python train.py --n_experts=40 --experts_per_token=3 --router_score="sigmoid" --balance_bias=false --lr=0.00673 --steps=8048
Below are experts of layer 4 (counted from 0) of a mixture-of-experts language model. Rows are named router (the router's row for the expert) and show model dimensions 0-159. Each number is 500 + 40 x the weight over its row's rms, rounded and kept within 0 to 999. Numbers have three digits each.
After each expert's rows: a language model's description of what the expert responds to; "mostly gets" lists some tokens that are sent to it at least half of the time. This comes from a sample of Wikipedia text that the model never trained on.

# expert 36
router:441426449527367436478471474466436510491516397507475456490460493504507464561551490468479496420420434446525504492489553508519439498516419487529533504468514509430451541454455505525528504514490533519472525510527495528485465481511483468468513492580486465484530524469470495372498443531540522537499520540529491540489499480542530498549473504520545493497470536526513515475428459478504529487509455501436557525410543505496483519453477549477532566488441517534480485446431448563515497442449402
It responds to: Last letters of words and names, especially s, g, r, d, es, ing before commas or "of": Gibb-s, Beij-ing, Gre-g, mur-d-ered.
mostly gets: "s", "d", "g", "r", "z", "f"

# expert 35
router:569491484495576489498473537502475497485600468476520451522500544436486489448541468520479554538502533488482453477496487552495504434456500489432553452473487460479448421553554553545575511447476539479484491475471443492497476463508464491565517497526523481524469492508522551512471493579456505483540529412536517643565485449434521479562459461482515499493491496557506493485507475487519427496457521494536455520528458572507557546544459442505549506506394514476418487456529580442523502475498467
It responds to: Final pieces completing names and adjectives, such as ow, ard, ial, ian, land: Bristow, Standard, controversial, plus John, West, York.
mostly gets: "ow", " John", " West", "ight", " American", "iginal"

# expert 38
router:491460456483409486491557438469356518456593487541507496493485496492561540544514502549475468555538475489528513522486571563531489466446451463504544484535515446550488457506493516551506491524489517439500534484522485508494492533521499445507497524418487427583502478546495509522515536532422519485492489426467526625558490512541485457525496569472566466478456481485513474482485492526532526469460489435455442503398533524534567541460449521475541465510471523542462499544530494524553561542497550
It responds to: Articles and possessives the, a, an, The, his, her, starting noun phrases after prepositions or sentence starts in narrative prose.
mostly gets: " the", " a", " an", " The", " his", "'s"

# expert 29
router:519424510502524532581486524447550514445471440468530452540516596500427409589519467531473563525516531483543508556495461503501525502494539474559549446504460501492476477499473519540560529518481443510459492536517419514556560553557481470430473526464498485516455542498545488522443470529513509459562570459495499572521504461463487501466519511491483565536482461529493568463514465481570468518490459463490503504454518460518493490470500545544542582446518498532407515521448510527558477597467413
It responds to: Middle pieces of long Latin-derived words such as -port-, -ident-, -ition-, -im-, e.g. pilgrimage, Presidents, respectively.
mostly gets: "port", "ident", "ition", "ific", "resent", " form"

# expert 8
router:430496475474471451505374500516470515470470529468499464533471589459522446550544504510434475477499549450554537467466563519550482449477468452473545542498469475527492497482499501482550533525526494490479483499455448490517446474443504527580538541519505488482502501496435497465579457487466538474428577509507508529491525522510551466589540511418555536520482545432555466517385506539496520484477511498501459517500516458434493533484571461493536570527414530435472452524473510600512554473506463
It responds to: Single consonant pieces (t, n, l, h, m, ch) inside words and hyphens joining compounds, as in Dy-n-astic, te-ch-nology, right-handed.
mostly gets: "n", "t", "m", "l", "ch", "p"

# expert 39
router:527463502485415495536450566501530564418474488468474516536528508394465513574493512456467428484472578442546510539522462480503433533479499468499471496518521476528501481511483529582441502519484493449432495524543489526510459520540446462522503534426471460487476591476538449467504492543482578522443573467452448481515549443458414495490478504485479472525478445461476446445517470496502454529463429479487451541504470466537549478578443509509498512450501492542464553518446457443574437533528495
It responds to: Prefixes like ex, cont, res, pre, dec and inner stems after them: inestimable, question, recently, previously, interference.
mostly gets: " cont", " ex", " res", " ev", "duc", " pre"

# expert 16
router:481502456473520531546411545440512470478499489491429494520425505445563486542551486512517557527523541403492499462533538517498485510502463491500519481434499467529477510440517468531477561506483466512472475450576514554557518537490455452435498516485490473489472543496435525419626514478524505538442514529461423458525528458450493440513485491470499542513502524476536481505487475486454504538502515481468481530507547497481484525482548445495517549519511619604418432599548477562543497523425521
It responds to: Early-word pieces like m, b, j, qu and initial W, mostly right after a first letter or prefix: ob-j-ection, N-eb-raska, m-arri-ed, W-ebsite.
mostly gets: "m", "j", "b", " dis", "eb", "qu"

# expert 14
router:513504481456552462474511513506407515476482520563511466527546573513557471461511508542507510492459493472437472490546591490519479496457433476485602538472542461482481480515562528553510520478496520523551523569518444507546531503489456570567468528551466508469521503458441611556574507500537524528470452513469509534461558493503538478470491568461511463440492524492579537508498513443443432498500500497439501495442514419483507480459476415578527460534446579521482429478547524487488473511477568
It responds to: Opening parentheses and quotes before years or titles, plus inner word pieces like on, te, le, as in Busoni, vertebrates.
mostly gets: " \"", " (", " de", "′", "(", "\\"

# expert 5
router:478456497476462383528530515480463534497585470522431480561566436492541520474532562462457441528448485515532512554523504545472493454506489481591523434489503422534543492532433523537494490537462569485531469469508489562430510511499463502459470617499435520557432563523478515529532537533465457537495518512498478520461548495520491512461525514443547503473487483541563517511433483461516462539497470474493532500515539506464519539528543433494521539457465628557506485520444527558501490515435454
It responds to: Word-final suffixes ed, ted, ly, ing ending verbs and adverbs before by, to or in, e.g. awarded, organized, later.
mostly gets: "ld", " later", "ted", "fter", " med", "hed"

# expert 23
router:465466441433468443460428507465481555446478480469450482478487464517594511520506545546504527479538526487567504564517484490508385468505490417556469591491525477556498446477554501488505458551464468512481478507512443529510495506493509484413492448504491449452458504447500527541554522510493486547465507447489411522527526538445480477550516475515475437475494513455484481496488434516456457525464441453510588554485561451486517562594519512564488455493484526447483487422518455462560506522433466
It responds to: First pieces of a word after articles or conjunctions, such as d, re, pro, con, ra, ro: differences, destroyer, Ibrahim, reference.
mostly gets: " d", "ra", "ro", " re", " r", " pro"

# expert 28
router:418464524495483448530526511486473566460538426441501448509496572438523468579578461543507553551462448500475515534566601524439546461478508479502482427554506485563463517432601462576545496505461509464487515512464483492529481540437498525476459509545485456457507479484526495491507476519511509582462439505510501556536498490488482427454547561499489538575479453545465491474530483515455492526500474480460525553443527426561466513493567516572502470490486564463405535481529470514501499515518501
It responds to: Bare space tokens before digits in tables and dates, plus the piece re inside words (d-re-w, st-re-aming) and pronouns it, there.
mostly gets: " ", "re", " it", " It", " Gre", " there"

# expert 27
router:541430516434543527475510476411506496500515516509516514559513525480511501512505461500494512575491449507496562499545515598507429482493443553482494475506537505479456423511504514582551489466480481387549478506539469537564531491506463532444515501503506477555420535507463448489526446529523467507558504448502483500453530445422482508586476530527536510432463430429495527471482475491514431540512494471491489525509555511522538462588431563510495495539502473459385409448485488448519519459509464
It responds to: Word-final suffixes closing nouns, such as ure, ment, ce, ction, ation, ia, often before of or a comma: procurement, force, lecture.
mostly gets: "ce", "ure", "ction", "ment", "ice", "ia"

# expert 4
router:514489519493437470538531507442435526536508409516536471534490504482577527484539483564501507444448484532519525491528576558523480473458486482464458484493488503475482482413509490540544483463503509477486466462615510487462586573430494505490483556560498478491503364526486502491531446526522462538506484429515529520468501410491508487611442564507579549532502487537516508461478477478494500565499516447474549519527459465545513546558470524442520565561482434556494456531536472491540504501547479
It responds to: Final pieces completing nouns, especially agent and abstract endings like -er, -or, -ity, -ers, plus whole words University, City, people.
mostly gets: "er", "ity", " University", "amily", "lege", "ife"